Experts of a small language model.
Size: 10 layers, width 192, vocabulary 10199, 19.8M parameters.
Experts: 64 experts in each of 9 layers, 6 picks a token.
Training: 734M tokens, 5726 steps.
Below are experts of layer 5 (counted from 0) of a mixture-of-experts language model. Rows are named router (the router's row for the expert), up (a neuron's input weights, with its number) and show model dimensions 0-191. Each number is 128 + 32 x the weight over its row's rms, rounded and kept within 0 to 255. Numbers have three digits each.
Before each expert's rows: "mostly gets" lists some tokens that are sent to it at least half of the time. This comes from a sample of Wikipedia text that the model never trained on.

# expert 22
mostly gets: "anda", "idae", " football", "ola", "ara", " politician"
router:087144105196137120175148182052091049167088087151110146070147134157078123122068146134111115162125203138099084109144105117114077169115168111152161136119140101133096211113129196100086150130100062113171090124159075115060103119171150140100099100141151125072100155127162134121110157141110088114133100178183129174134129175105121084081131124057160135162130144136139148138167116092189116149122097087173077117107146101137145091161102137147156150141178132115101100135152126130147153112151168162115112122149109087138175142100158068113149146092153199133122163154084162152104177170119113129
up0:148162148128197088162168118138110126111081111079120148087173117142081127138106122160127171138158097124119151153114123144100086149133127107122140180177081106154092115144145119150195179139139065127101101154142140117087155173127161101123143108131137197161123161127134139192110099142159210106105122105132137142159096149121110149153112071140134161158073109133092098113123071095128160130167117145157080214157137141095169099107134147110150156182180126200142168159171150160113202071125090129103177141171139111091202129144190111164178191153085126105147075078197108134142123117135089147
up1:123147132076118072160134096134104082171186123090149121093115142047133134095129146174109112108171114134122148089150128129168101161191098099133071160128061171126152080114095136147087194120116089151139097096119169123144111127107123115138097142134133219129122144106154153118103142171158132086114109145144141163132125109141146149098156113164071123133111126106087151160129156188203072108170116192169180109105026104128151141138206187146136139166101094125150065145197106117093107115156132154118131089149144072130110149134140129167075090147180136112094094129083073116088133135115171089
up2:117145132127132139103084116139080125148138099134089126125113098145089120192134110129191185107057116140112165139078106115084098081137153077177151130214207113091117113125036118130109106121045126119091034112108164143163078149048115128162090128141098100114086112104104134134179120099112110120158109093099113125112128104144148122177099116086153094128083113091084141109066111142184123173090059113174085104121106167196104175183120111085114149121131138117162152114084134171074092137138127121153104111134069124128138103139124141107127136147132105096125156150091079148142161108105187127
up3:168122114150148109125131147099102153153136119139184134053137170155095123134115133108161123137123106171161088093139193098070106144114088176071165184092101189142145159122112157132166091091160126146131158143201104130123163126143114105113057116122154143180124109112164114171064085150143108094137199150167137162112118132081097164132132159120137106187112190123135106094122067109163194168140095153117149104151146154112132101105122147199108149132080110147027108153084115089098170144175137101085128095118127072126166107106127098169157054111167132114093158097157128129147176113146201154

# expert 53
mostly gets: " K", " T", " J", " S", " N", " Ch"
router:142109089064113079054160115143132194117164149112119154162079135096086111148086102158121131036136123156123160135130128204135130156129098130132105142131114177113102129147153094116093132186176161163127117131128110132113044130100125133099144112090121126147209134079132099116155087061078133149159149136159199110135137140150156178095133123127137147137122071122085084098113116132103096152169103108193186161170090103146077116090174108139109106136170133155111144061149121163144109103185130134152140052136156146156085144124075169160079129173131071104136164148158087091139086118127122201
up0:094152125141066156201156122168097089110105138178126152153137159159135079096151111135148153092135140130133179132083131123164116122153169092144120088126193087086106114093145140170085100062122120146192165100092083119107111072114101147089122122108070048151119157185131149081187110129090136163075150114130126128084115142187127179095164154074116128085134133144096100106087147148172094124103136102156097138089121206136122097158160167132088102141154134146113133125085149100123184114150124187122072085096182132151085125122102137119085137135100172111143110178061181142195140134086100081
up1:177130151154100157105145140131105108164119040103149150139159092137140101096124134107114122152144198182090165036074113164104136132194102132047103174120098162167107109173127179184135129175135078177092130162158154169095099127149112083119118058140159102153128140172108150137165152151180145157180185117098141137111079093117130119154190098087162127127089146151106080050132076174164175135134145154118134131101152137149117059173135134123101139094112152112104140121112131080132091141163133084121119173107117096101122094111103128092131135108149127134126176086155157146202191168128104160
up2:112152127099106083167148205144125145092139125135188121149144141079117161130132149181101101158158131101111186137134132126152121083090100123156122089093114156112144131121161145148152147098138115168185155075123150079122127167149130104138206137191109151106130131193153095069111145104139186128119052151104137157136137067117095144150098104101097084116186095097113073181154139101211141138142048151144100094128116193177122116157127143103143121134149163140078166068113139128138197116178108096080200089146176134098114124099162149137176112127151134124166171186090137150135145103080185105
up3:160135136105134154135121100192130112101160151146106125123152158082130085148163183096079152102115102087126144153151109123093174107118126076064122151206111034113098163145182131130085134169118133149172124088078163111137110144146181122153161082181117062095149129144122093102094141133111086093135154135135188097088155130204185095125138172128104122109083146120155100157143107135142098177165122143066129157133155152132156127150179140128161175158113192125136118148074131139104160081131162074113167157130120068187166087161150118083166026127139105119103160133089078122099145133118141081

# expert 6
mostly gets: " T", " K", " P", " S", " St", " J"
router:145120077099125066055137120139110198109184138099099094210088147098095096146091107168120149078126137128133123150115132161125107172118113122132124144126138178105135108148105106115113161173187167163120109121144113108178077145073138077105118164105115094126197101057158091104154090100082127117160162137149172105119150126150161166109109128136158139120169074109055082080091158117079112112173079126181189124184128115144069112110156135100120144125144126144106112081152126166118113081174102136126113055161147168089110166132074210145125109177126079100148132142130085101138065097138109146
up0:128151102127132140133134099089120122143091116174066087163130168150156118104126109089074011174110066111144156120088122094115145099116179094105093115125103176123178149146141154156070147109071081143161115102141153129119139148132176168163152119135190133137142133113157130085114141114169110152103131193106131095190188175183133126128103169128080118144128142076143161175096181068132167200143131102089143102112101161089140092114075127086123117104152135106169134085151082131131073121125093183053127171154135151064162127054098120122130104121098112107158137081081108157132135104147139173
up1:158184105193073214121131117055186149128121141049166140153143122111152109143102161087150156136117110120130148119138108118158135185123143140111142137167135120172168169137162147138124115084126125130172110156162143180156107143102179083146144102145098070159126110085114115112107194139131126096148098115149159082108179144164153111104137147183121097157150133173119111081140166113100150192152127088135212154131143172132143128117077109152146169137110095116165138082182108065170113102125121142235123122147103119213122127109165131148112117128123173143186128134209152060120113138147094076
up2:162155131124097176130174164127083156138163125155167164070102123171129103088122130126124140072064168142138129131082152109135129094073179139125147157141086086103125133168113081149122109071137145119186079195120155171143136109140159157161177125126130105095132164135135117134107107140092196168158098070147166120122139164190096113173213078101110116133151173127173113119102082095110095149163071094095121118144165146140122067148078139128104090131068156061139128166104102150121145095164117105152089195094115171158111124144144112131117058098151105108116149106103134116066105089090196198
up3:176154147127104160133113176129165147099113126151151119125148191144146168186146132135127075131123126106072144168183129131156124102121122097173115132097124156127104088127107136183137142108130097057176172131084106161119122170166133096156066118150120146138142154160134085088102122160088116091135136128100083119150123140152111096118130134141158150170159145116099098043165139095133176106118119105123120090161133044146085083098141201147161126069118183128152077136178049099155085096117084172097107118125140160103082123088120104039150100122201130144179141091129140187137175176077060148

# expert 18
mostly gets: " |", " where", "°N", "%;", "|", " While"
router:158124155101114159127120147114133101132058152143122162118134141055138089162143201150136164129091129169108119098121094151163121118162054138135144102075117128090088078140131108102080167101171139153114082117139146168158154094113164108138097143128131140200084158188108160073084160110141117121182090063089157097157106099176053158121193116167115145141146154160138129111189093157097126079118143156093136159111127148079112106188132090143107049125137114113138164144141140094107070128101104103096153133136079191100098181067156072135112105118092138095163092128170146103153122150158206123
up0:150128121146084178129139164182100088073255077186157134115160091109137136121123169091133093123078149136077113128189126128128123146090124157177134124118089128148147118096090142122131192116085148112067122129049115118158135142182096138107147102113093103111113137119112172153142174133110162136205142108094170129163166084046115166200155151147106115151064134117139086120120151143166164093082106148127154163165174120131132137124110066169137122144153163141143133136136086170186147132081132166150145134163110087140099124151114135145155084098181125143092122150179193160094126172099149140
up1:162142087163136161110189141065080108128093153133133114087110138166112146177130096178085199135089154096133140101156094183162105114071087135116121125141136120145152137100081147170111136125152142130136138128109141127107142124146124170129189076125086125164184135105084158088147137108093135154084124124131092127093105131035149135134127123231146139100106113142154085110195189143099069159103129111139089174166076091136139158167126126147140149212124137193157128111195156110167151108117096113121106036127136111123044113151123099101123086169142154136180112166118065117146124155140142088
up2:142137118105102156135149158168091125182105128070156071152121073143146160070124128148126136140119119105139180142178073098121206156120157027106168133105152121145135093135136147112164139135070175125097122016099130130128072191076130134161196068105129186110168115131124132134106160113132185117150118127128172124175149132182135148128145138159108161090146133105194143113174177154116135143105106053148140144108052120096172161135139130120095135137138145131160141120123089118102207118098136130136109119088148138129123111179093141116149074118144109124195136089181110160182139072100152154
up3:107140136136217077075105119151171124136097180152116150105135131091098132201109138105071121128141185136131146135087186123142163142152132141096146107140095112144086113106077155141112082185123141122139082137141181099211112112164121149216161123178097130118151104163123135132129171120102097136136137153075105137145107211154137058139130149051068088113112152138107085143139073171129112116090082081135115156149134100097108147117183187045110107102178116118107136127086143124111120115121174157084164168149149167121095093097116157109102207096102111101120115095126171126114149110136064111

# expert 45
mostly gets: "),", " which", " who", "\",", "\".", "',"
router:188081158125144138184170110167148090150085173131122169092142173142150075144151079093116125149124048141128103118113075174116176128150107136143179150150171151076110070160144120117137175115158147186144123122139099159154120113170156118147063154157140112133055153142134093127150124151155150121173167129204168117112098058128110157124149090099092165185070099159120094104142110142197063180185175150073125142082149135101109138173098118167117099139117136139136159124176104128090117166090138142121174113147053147134105174142208102101091139147135140145147142138174151075113105146101143139
up0:197117127129161163161079103155106140131157106145183180128118088119144094092130136156132070144109115092116116049159106158089156079151090142133151112105168163073116130131058150156151145112123106146156133081112113145096100078088117129121093101112125203128125131156224123096062176127152177150174099126101096083140140137124110176145130171195157121104107163118194187135174131056140109106135154067152130130134142121106073123116125114163106142075149112128129141165149163092107157174137141121130093077079091120077107160143147100052138056199078122116150121097105098112125100149156133122
up1:128137097136174078134074170120153117128134178115103174064102116121100098145128213161104118184099123108202117094151122119069116148114078114108102092142064132104131126228090148136093144153089161128064157180130159127154152120142158163144104123145187198074146133102101167140106079211133147131052120137089099156077051128151119098093189146170110148121129112149119089143137130131083123076099126151115151102156101135115127126149120154147097111136116113112096116104126155138175136145136075087108111128065164118127219157120145120138092133178140113130171086141142122106176143176166108123
up2:161158111113091085122049151136105165157119128135146142154099158114138122150129101161130075157137119091121152152148137140093198172092130110141158117150092115174098120075101126115061106116087120106120131064076102091182040130099084091165108103126145067124116146082116136128103121113068167115155113205127125169102092176102177127172054101130209127154101081145157120113094073070124114186182128128136129106095043093126113142124088121165174126123131111119131142080176117136146180190162129159126102080075147173138149125175127121107104105131138096115110145130098079081149125143091129102
up3:134132136054084111133141105120172095081186160152138092107092127125069130172159160118132115159089135131126137110123134078050044158123067178210104110074137110150112114172103119121158105141138109113165121169121179143176103098168193156132141146153130129118136123158149182180081125154097124091125093096099168119113210143142108129168130100160075131131127165126129090127148086134160086134073141131124111126163127183174124140166179161099209137111128169149150117070136136217101078119103185143178147107122101049119114133154155111148104121156092129150123102154149129160171141137157091143

# expert 11
mostly gets: " University", " House", " City", " USA", " World", " Women"
router:175166071128047104139118170066127130113047128167135106072079141175088123041057134104109093142122166106114123117144108102170141090146168152122132072125149099104183160159140166092101130147096037122147114113168071125084089085121131144133159137096125152137120099178152153106092151155077140125106140136125135174128112121138108073127126116064129079122164144127174135128148150120156132105158118124202154137033112131117126081137135197182113139098130156109126159089136151095142147109162187131104068177121157134120185124077104138118125165156128125147190132142124155133161186109107135094
up0:126130112141165118139119128101105117150169142142159161138114156140137129101156156173128136157140096111163113136134105085126121069130054083166109140155098130125121109117169088070120195151101112150065085144079109059161104163141184117149116130174110109104076111128087117173136087158155068112131175175114096145109160115108166124120105181090156147140107086088122114078128184128096118147083142205111084111144066145140174053119165099142128080069188084096185091084138055126131193170111041099120150133097143088154123124064132135139139149163098097098148089139127137152143140179118143139
up1:140155139083069114131115132126164134162142138169116151204112197115159179109148154082141110146071108137166122061149120110208134127140100142138120134135118145134081087143123084115141143140140115123101079051127186171143158079070137135154131131112151155129119073062213145106125073144118108161116120113115154113142108173109128158105087128115143101142129127090134133194078108142165152105153121072103105132180124132109151170162175100133115152163087088150154102095114129147179192147144112171107155117097183143207156124197186218093112091109116118120070125141114146074155120142156133085
up2:142135140143155094041090157101117131174161157072083122166097124168164108151166128146172112174070075147158145082113125102173138101148068102132113160108036142141142119188125168135067160127145145181097171155119150110109133142155140131136104094145108119138147108127151174149092119142116147079093106134141077132117134073114170128111118141193146135174115081145126099136132160129091131157131155174120144108126116083098121129144159166083113125032127095136132140097127155119113114178150079117149163043122109072109085077124137079084133130184132085114105086101105148145094115181141056221
up3:103152143121144093145163117071139153153087085125122108141099207118097122114132097134144111214101099118098126090159143102112102134106155120105169111137165089104141097068117140149136134162103193137142126143100074063150086122146136125150167197132105185111126097149092178150098122077152084156102140103137076184110120144175127130075156117108146192172053161095131117081149138102138120119120072119094084172113081101164129076119087084164174109168158145104165098078130114156050121090152115155112100130078098155064108142151160092159190105074120105127098180096102145158155110145160167148

# expert 60
mostly gets: " K", " Ch", " Y", " T", " Sh", " Ar"
router:139118079077115124050208102220128148087181109057137159151078147112055140120103148108083170128128163153130109105109138181131109153141119132135116165079095130144158110118113133086130138149184171185105113139178149130082115164144132099121138129117102094116157147054130045122154071119106128124127131164113192131185123107124134172124119120148106159115160134114095124165117129102100098145152069076212156176165160144152069091119155135164120107135151161124065123119145118112114119096159105126124144143150155145137110152082165189131110051197137082138103165160168129112126097095174122155
up0:108119136169105125147143147142128120117112120150153127097137150168171107109182106094142097155154124180148116124196156109177112224146083132182167107122162094143164100135125184123127082106107102113086079136123068142129149139140149073107146133164166128125092180143104142132095168081179112110082084107128105138139070188139069066123130084112140092117134225106129110133130056126144125136054076158157124091158125130129156110105167179189086133154110108142070093206098164141086081139073079068175109116153141095177144136107163094139131129144087122123138113103123164147127155132164104096
up1:219144154169127126117168114103144097126133112161149169144135114093117096066152082056152093121153149141090113145126148107090111096111081120095113156151121114112071120151130049184099074179135103145117174150109137117111143177166137116135131159121159138140092111212132154060100136116161107105120120089074145143118147147118176101189176121084137150133114112079069102092107107160075156120151109136081149148108142128168128103102082119139148173090063089146028060145140148138093105145167114116106077163156090169114216118114109112159139133154140109124127113134086092200167138138126132095
up2:150127121142125123130104131117109077164117149135152178079121126104124148141132084116144139127161174083068132117156111131138112145094100094115073064144118121124118102154148100123129104129136089092163078084192123112195130113132091170106145167115075153114134143153104113117165172097119096118090102100184160127146157131129074140091092087070148141202078087152189056100123116127114169222113142050112187132093138109107110142164183150119122092099077114126130173132139121169160194156097140101107141071066209082107094100121135114193186157177125099136126098099111139127159106115099159102
up3:146125161143125139126143070143121118120102093119120114109140148106088151183112159083104150133075162075187131145137118097090155079092095140081123146124134096165140117164105138133143133114120130105148157123124181144121138125112123116159124063117142159110079183103151123172178138135148139134208109129129136145141120114194104147112100134150156170102122124132130104115110175091124122106077147155096048195122116191139137085127167194111167112141115120121182128155021104109132134142135073069103195127184146153034205139184105083167170113123141107112185141164122138064105199096139162126

# expert 36
mostly gets: " known", " present", " built", " name", " Preceded", "″N"
router:104092147169084120166093117087074094140154143099095181174128119164116161114149134154158086160092178158164079162097122092129099106169179118176113135139150100092136087164098196144193135170157084119129092129157119134171140167113140178168117178172115127131134124145100143134088151153137143081081099108177149179116139136106150087142139143147130129096120052113165133080116147102110171110128138157138177074121198146072133139156214129129142146071116123136149148117085202112127113121147084088102149195086112107126083104080084093171147202142101118163105087139116105136149141070114067144
up0:144142088167172120124139120100142078100157105070153131136112155161160112106150090128084165185153150130152099076129174160135170189147158090122165085130129162178127133158104116171097154137118157175114113125133101117124149147165081109120143119126157095143128104136077128114084125151182069093110195168131115162173066156195143124208109144134198135123042148132155142184122141175135136144125099118158112139096150156094117059134163092104124119200125107076066102153189111163160119167154142064064104118128121133128083132139149123127159123122113127127200075169134178080127139178163164157
up1:150127144074147138084115140092126154127135131088135145136135140145112086078128108152104107101121067145160027068170107134090114094109085061106109080118120131150086197163083112141130164126178153163139142131113028114173108159134150087143150180188174142116093113113186175143148140152160095114168109160142173128208109093166135111100093141105122108107156119097107111135130107125136166104103146152152113086132141120129123124118135124115083046214152073112145137130072110186154162140140105098172188099135097124087135126100139187157157141121104097131140101149096212067121137152128092117
up2:193137173160168060169115061107055087151126161149102094175116079113133098112117148147139082155119148149105157108096121129160104182168110140109112136159177133079171089158100172125106112140086066102142142175068115089160133144091107150184057080124110116084152103112131161133101143117125159124121148121183149123152146178173161130131095128149123060146120115102116124161144136102140126164114058098132122134091166143104132111152180104132162108079120082139151066096158120113077121180155123086113101167087102083147162137163173126209186151173084117105166090163196105108125133110117170156
up3:095130118129114086125078199082115157139178119172146166085122070138163140083071094143097151149104137109142100078111105137140143076141152070157123103064093152104132143182131156137078175173149202126128136144140112096119097178105131108164083099114112121096134098112142135111118150113128135192118141223148140169076189119142094174134129176165117187158106110114144131140125169152132192133145139163185100155117125137091074146140215162080147097134154084131124100150170129164101176128142034175122140161106114186117124124083154129109150062154090140107120079138139115178129151124158135130

# expert 7
mostly gets: " New", " American", " National", " World", " new", "ical"
router:089120079160128100048097107113167110103057117152109163172103148119111099098124158108046167146193148115115170061133124124163093129173121173133080156073080149106190119096210170119152164092153120070119101090184105194122083099173171129123140110143118168125147147122194169119135180140160086055106163127162114164125133094102165100071132055106123112098124153131150130185127139088099135133121122170113128110089148133104080084140136114088119127146158108126097121054126149118138144137189187129097142116173141106088132095187139115084152137127152138157121130096133102131173133144145109117
up0:150138121126157097136059150172149127103190115144175075094103112135121159131162106126096105070123121162098132077084156136108119160167171140139149125119165144135128097189195148144184116159062017076083110131130118119164115089097150107210080137155170161172142154126157178163126171131066127167137075142135150093107139139121042125122120157105164127157117148105090103116060126093168146141128098117138131118100096146156128140152090125150061094163088093176160121103104184147126143089123132165150127121080076107148049088145095159180107165138136134113114166139139109108166180145126125140
up1:158112150134117128142144155159130157063068132110153120087075109142170103079083113165153174197141113094101137194136120121102154163125146119115111110164148107052136141113192208126095191252127122122184104122085062127145132107118105164175103138117144139126144123103165097136144124078133158154100138144097197156146084084123095126157117099137071114132129125111199125163116140119130118167084139130135135126131133085099112115153153072108142124099129117167128167138106132136126178131118146164126119081132085150134193113081067115124199079204181114118093126139121129121106134206137096167
up2:133146125091133128126088084157116152124080144165155121170173149115131171049105132094067181179076132138132153185128139072130129162054144172153103131153139172149186094155111180118152110134128160117109146132146134201149166178184150209142183167163124144154146122106145072156127108129125154136099093051147172195169140110096108143112121079195046099121185107150170194144127115107100132130142155136160106064093073157069114150115129109137154098145073134130073145071106135168155127148139114113110103158134144091122124160130157156135098088136110103133171157093086116109124144121122128100
up3:149196119104106143146154077162121090122152124140083081162102120112117092124143069172156140132134138121141142145171168086111106143136172161110137171109107130119138121070096148096131143139147133151106126117108140121159182146076059097171169038098125168174125131134072097185083121144083156144175182108101074125164151066124124106107130097156083100133061112145068115107094118164090165070163104136133077187128124102140127063078178139136148197104137119070077136135167137140148087149127084116169084176091187151084195166136142122159119165128131087091134141081099144108121120115142140092

# expert 41
mostly gets: " was", " were", " are", " been", " is", " became"
router:158118201186129117161106059059099158179091169062142084157179118122143152160175170129187110157159100163157156155122151114128092130203164165129117115133139103153139125127076097132152152158155096097123122168099107082148176117150104133153129159167096091051122118122115095146134168117154128131148151096106087178077178095064169124136164143149102112079113173052144143140136210101086153131137196144133183119157170198123160115096117146126201130125093102173140145162178132155131075163117149127093125115125158098091134141127172126101157155115117127142169094124180105160140152104123122128
up23:154143115100197106142131101106132085110136159138136152087143156175134154138119164131125158113150084135107129126166151079146187109140131056175074148079165157034083105081102144086102106110078178108148121118109118106158103167163151125109060141173123159137164064126117182137123130120128097132159185135165097167147076116091137131124115151097149152151163122090178167100084102152137162083112110155158072114103185114105143111063177151097134112122143101110105100194054113122074150119128102079179124102046102132132131082083130068141090077099085110123129162120087115170134148124109089139
up24:171134139114080106186101161125097123151180068104108092101076119134156155057153155125125157138142137108107121073165137125156133149130120097125102080149157104081133181071085141152096131177153091103125091069133147099141107071150162174111120125181141164199154123118120150102071159176102114145139088124054085177159153107117130119116167140167121208089166186096130191127120143181136167123171133097165102173167079121170148111093123149130167163160113117128144045118156183156119132160101142139154154122136152116098116072120116099192104118131154123114205093085098166119136168124115163154
up25:177152104101114119176136106126152132071129179079152059107090153116121134087119152192123168115144110100114171092148145159165103148137116099144081087097163145159100135127117129147150101080149088100175108116108113095190144119107209143104189101176145117141125106118152137147121075046127147146140100124162092163113121197169147122128068081087134126136125146100152114102107170133214185113121143070098111149126119155133118082104153139125099145106094115133088085097147069158160123069102171103159125125073126186151132071098111086137125151120176104104132145095041139139166120159105041102
up26:170116138127163103160104140160136125073107146097104138098116085145099167122162124088148092177099141113160144038210147164131139075151132117147127091129106155121079145021107122041180131147135105163077121161109099112115124210114113121112095137093101170146127103114190173094125150120130143187128103072088122105072082205100113170141143153053097117148131149157180101100145065127131140097102128123141148131134153114148029124117076134092170144119155118121174173140120114091141149120106112128119101113154100094094162157128177120141098121140074122139111134157130101111105147177097078161

# expert 27
mostly gets: " which", " but", " where", " who", " and", " have"
router:117101226182128176182085136096031142162090162193106147114199115208136086121134111091191113151086058121136115153121105174115130123121145142156110161111133136110144060125141104116148129121149169170159135117114140108138125111087134132162115158239096076091113161162158127141149094074132197124112097108147133129087131112141128120139138105108100135130084090145188119110164101141167135156117178125076136071112159131139061163149183105143120117178126100109131097195161113130036122146098107102104138135163084154147111143151144156098117130140101163144113172117129103079117136128116135132
up23:132141072171148139129095136144122124134127083130130125094136161090111148109202150113110180129111187070101149157124110174105075120143114106147120129109113100118122112144115116187137144112123131140104112109092133210181155094082125139119104096140137129087183114115124163075112083107129151189078125089115139147144161117143044105183118085128141096107193130145163130167145095134111072099119116078125142168153144128076068132083151139084155188086148176127095123191071144145127117147131146118142112116124175189129195068166155118115060089189116117123083061101049095098169139179100120142
up24:129143086140145132216112155207112162129119156121159072130145115130150165107108113198187078131118120148154117153150125122112039194121135165094147136152159153113122140130116156121092105129086134109167157187208177078129112112127127128169105120105110132134120152122127108134151125166130146144086195111065215161145186070132111103184144145056124101068134129120152150158146127134112079125115131136133151102177105089131145131150131177144205101141132166148128134180158096139126086159132114149136120122140069125072097126100083171150065129137086134118161169117154152176129142078145199182
up25:130132102142141117167141135145141139107132179112140101073127134131098143153130109120109183130188151059126186133160099172130073179056110081183118111112079130135116104056130152197182166113163161094159088065130083134165077118139166081068094105130127147085108127125124154074122117076176144111111069162149128132097151165126162129106176090123116141165138141115116049116176134147138149161120125115104138176128134108099174141114178109175072046142050157076173105144101079108076127101147153122112125129113156127128064092135131127115109099112141121139169169110106140171175078103104172119
up26:108119143154086142156118152183143149191123080119145101160119129087115117130180177137150167159132081111138090135064099183187168077127145133147108121106132054173152121105100100147137134108092130113188143105143126141070175154094136162086160074167166123093140126132115151087120143105131147138111170109127088173121138071106101150150149152199110086105142121146144204138203147039166143160179143152096135096146112144112153145155168119129226140183130113056104121137074101145100106143139106136134125144138166152102087071091124163121103095101174130112079144072143066099099125150142159097

# expert 28
mostly gets: " new", " public", "-m", " same", "atic", " such"
router:114113129148193120121099121098125095123135070105148150146075179137070130174165162113108145178192120135099132131141094100112094167131128152149116151122121172213117098161183122098134171078157156163179116133110117177116058106185130125129097120132109142130168132099202183144083183107145137109146121108175078130124085143066145134144111140131108109184086137101155103119126071106127174158144111124098143110146144094193130125141162124044148157146057076125112126087120088159141101169149076119135186082121089129055137164139133081122182061110151163122134138181134097099088127158166125165
up0:090150126145116160127138168131089136126086109101145156144153131146090115172163090168139139147123187097138095163148155059153157080086060141139100118178063159160122097121157177123143114138142139103162165087131058184065138161136125221151099138113139154103126083153148142145140115084122148179126078108147193140134120086106126122076102115130132174167155059161131101172194145150163143135163116171145128167150119159112156151145115163111137065142116084179019128186167093151148172192136114151159156168126172091113071108181152082111126118152120142108116114116109167122103117126108148124
up1:154129156059149154104108112095120133162107123171193109117185168100129162127099045075116143141169118131124197096134135094085206184169179140136157114117142105181077118140150132106087126075082131119120174167125159114130117149141146152169102129065160113154127192144127123089096122128157195095106096146124146126129157177140134107099092102055075146164125161127157115105117117138113138163050102162147126076127072101070130121154099109136157168103106135138097137065143130074134094130131086143184071128186143106146170114166150139118102143124145106073175139129138138191079160132112182171
up2:149146120152099122168074095099129079151102143075164084173087126127145076105148165032147147129071107063111098080225129146114129118151153117215117136161120174131133126195157086067076128132145143138114126120114121153154099161111089146156136138127104138093126134071161155140144155126107132152158112130125220147133098136125200148154105121157105129168139155092138107113096152189118162141060181121124125106112109108112089104167082105108153187091065114116091128095167133124135125122146106083105135116106172135154127124116077117132192083088137168108109177095115079105176071175120122105
up3:119158124174066085086157189115117124141070128089133095090176145102120160143178151124165087143174105089150095121083075115093111122095134131171147130080149102141183193109173150093109095102077163146090160086128156113145183172155172101159125135166171158113126138048168171132181159150067110089122143107125119175148161089109130093131092062125121157170160059118171119117124086096127137154138154137108108119161128170192092103153154104134154091149127132151109082115163130111128142126053134156123109074108081115167174142164184123190116075118145152109118167129128075121174147096080129153

# expert 19
mostly gets: " |\n", " between", "===\n\n", " during", " ·", " through"
router:130168161141168123162127142176147096143121102152087176083115095129122157150177111164088152131117135135163154126118108137126173127133147168164152115128128105050096095137124083130086117115137152085067137147143163151154165158156099133150135120151146131114119128145132147137176078051141097168117101160140112130079110090095155156059133160169138120143087147174060189182114126161109039122146176199108106145046096162161105155211135123096140085151157165106135128168156129114161175182065144123168124116153122148105149158192125145081118143204138160107128134187118095121129137111205166131
up0:136175088127144095114184100171140105145212102131093138067159108114172109186146114130153120152052087144105179143124119149136152074143169155139198095106113092196184153113101116131085119160074156161139091135164145105120157139150134134109127120126143160145148125087158132098103084136187131118118035150127162134128126133115087138140131096137074091140163186144106152110159121154150146091136141203134153142046103172150086104122086137080099186146131137142102148154134107164146116139122099136165184188127107155103080085143095136097115065117088092111100169137127197069096076148141161092
up1:045149106075074110073152154130172094101138104058116092121168147090132067148169113084100134106088163146080102086153155090101173139125143050088122112164134075057176111116174123167096150154152131108175162067155108117153129111108131154101126154097116152108147110138139140084152084068157076197166110125151112118112154144125151106114142109106171164140171194139154130121123136131143132176138120129137108137122151147129131093137181141143159128140192115083118116156197137172137107086154105151111123133101157184114123108167120166133117103070192132084187104132143101051082129113114176196
up2:152134143147066135089126084141091144095102089146119164163132179100158127104168127103089125180073096097088061109107089115122165175121163056203124153143117095141089108092108136133072158129139085142116139126168177193062133192104152116138148145084127089179160099142069104131154149075058156139152122100150098163130151162180094068093161111143161195117154103110103170172160118116158125143152125143164165166128099132110115076146175150157151090149187086152150130110097143122120167144144101149165088163146117113149128193166105102148179156091130123117156155128130136184140062151157161102
up3:131110089125099083141108099143160154087184204109140115175119157121167169074175189103112129169123160145170095101123094185159178072100139151109117130152109097137145137149078148103100121140144081132138237123138159055106145148085069176100114165105128105148143127121162122184195069091169137132158098133134139124102134133177110166186122119140124076103120108124114114121133067148123137154147131068169088164167117150178100130139111149106135147110129118120131124115126162168108160176068115183096112112088168127169178133102179137099179162115097107130162116100148068075146174056125156123

# expert 39
mostly gets: " game", " life", " government", " school", " club", " service"
router:150102121175101093170093157105094158147071138113132123068140109209143143139090161112130077154110110086137109131160153130101106119104118149113200087070163147143158195136153205081105146148114064126102098146124094064089076078095099161107085179191091122111134132139159132139143165138111132143159082203074114122112113110072090088126128086106133112133155121112211090109166083123177116096106080142193096104072144086115081107138121139186119191109118127087155157145131113133082124154190181144101121134134124149111143130100158127099121134123112126169132153105095142131139198157111109086
up0:095129141124077127102100126131090096137152159172138152164175127128148169144177075148100091135123136186095106116162120103130165104183060158095143079172134154155150118136139139190085104123126155077136107191113120124083168133102097143141087114124138103123093126127142090116159107093077088149132103099131146155139119116168131089096139113187149097107121135135115118176141133240099094162150124157121167065138063162125065120120146202145060099150151147139120159130151197189141091196132117171071133138056157082144137139156094164152167171161057128104136160117110176178118139149129141110
up1:049138096055111095092117117121108178057169217129104096150135082183149142130142216146176104154098099157138142137109167125094123130128082162102110118123117152117086175116180151146104141106145148060165132113099172111178112076154084133130147140169117117129156073124179110131162142130157130124100158131070144106120144152147104158174164132193148120161109122168158093108134134146128162108058143128176109173155125120112104079148168174149131121188139106177106116108146094156089075077095156102172152112096068121122108131141088179151106100087086144110180098109105116160176135177078152149
up2:039126088119119115092136120136138190112135149153083128153104129132179128140137131073099117117180113138087118146104166087102203127127127135107155079121162125147128138133120170130093175157121145158154139135104119167126171156131074118163109105118110116110164126100139187067158153165138172097139180201151156123135160129124147123174173175188180177158131116180232071093111125136066105161142143109152131152119108156081108173110100125220129139127107160123099135089114090151152124134097133103199085132163063152214127135173151108114158094133127153144154162125148165070162117150113107173
up3:122103161156104098162143072167118186113156092129139052108168131148095121155106132136129078184127158088098128156144152195086171138118146142156142148130134149076149080147174070161123159161155168129063180158093105155118166141146142098135153191093141107164048159128132124089171110144103168171149173153118096145112121084127116162093099054111130189192110129165132216127107138110155150067101124136124164128150198067146131144114139147127101147087163119128099150102153136084183174099177090155144065124158138147094145150122097124142052147122106112140138124170126058126148145105159134123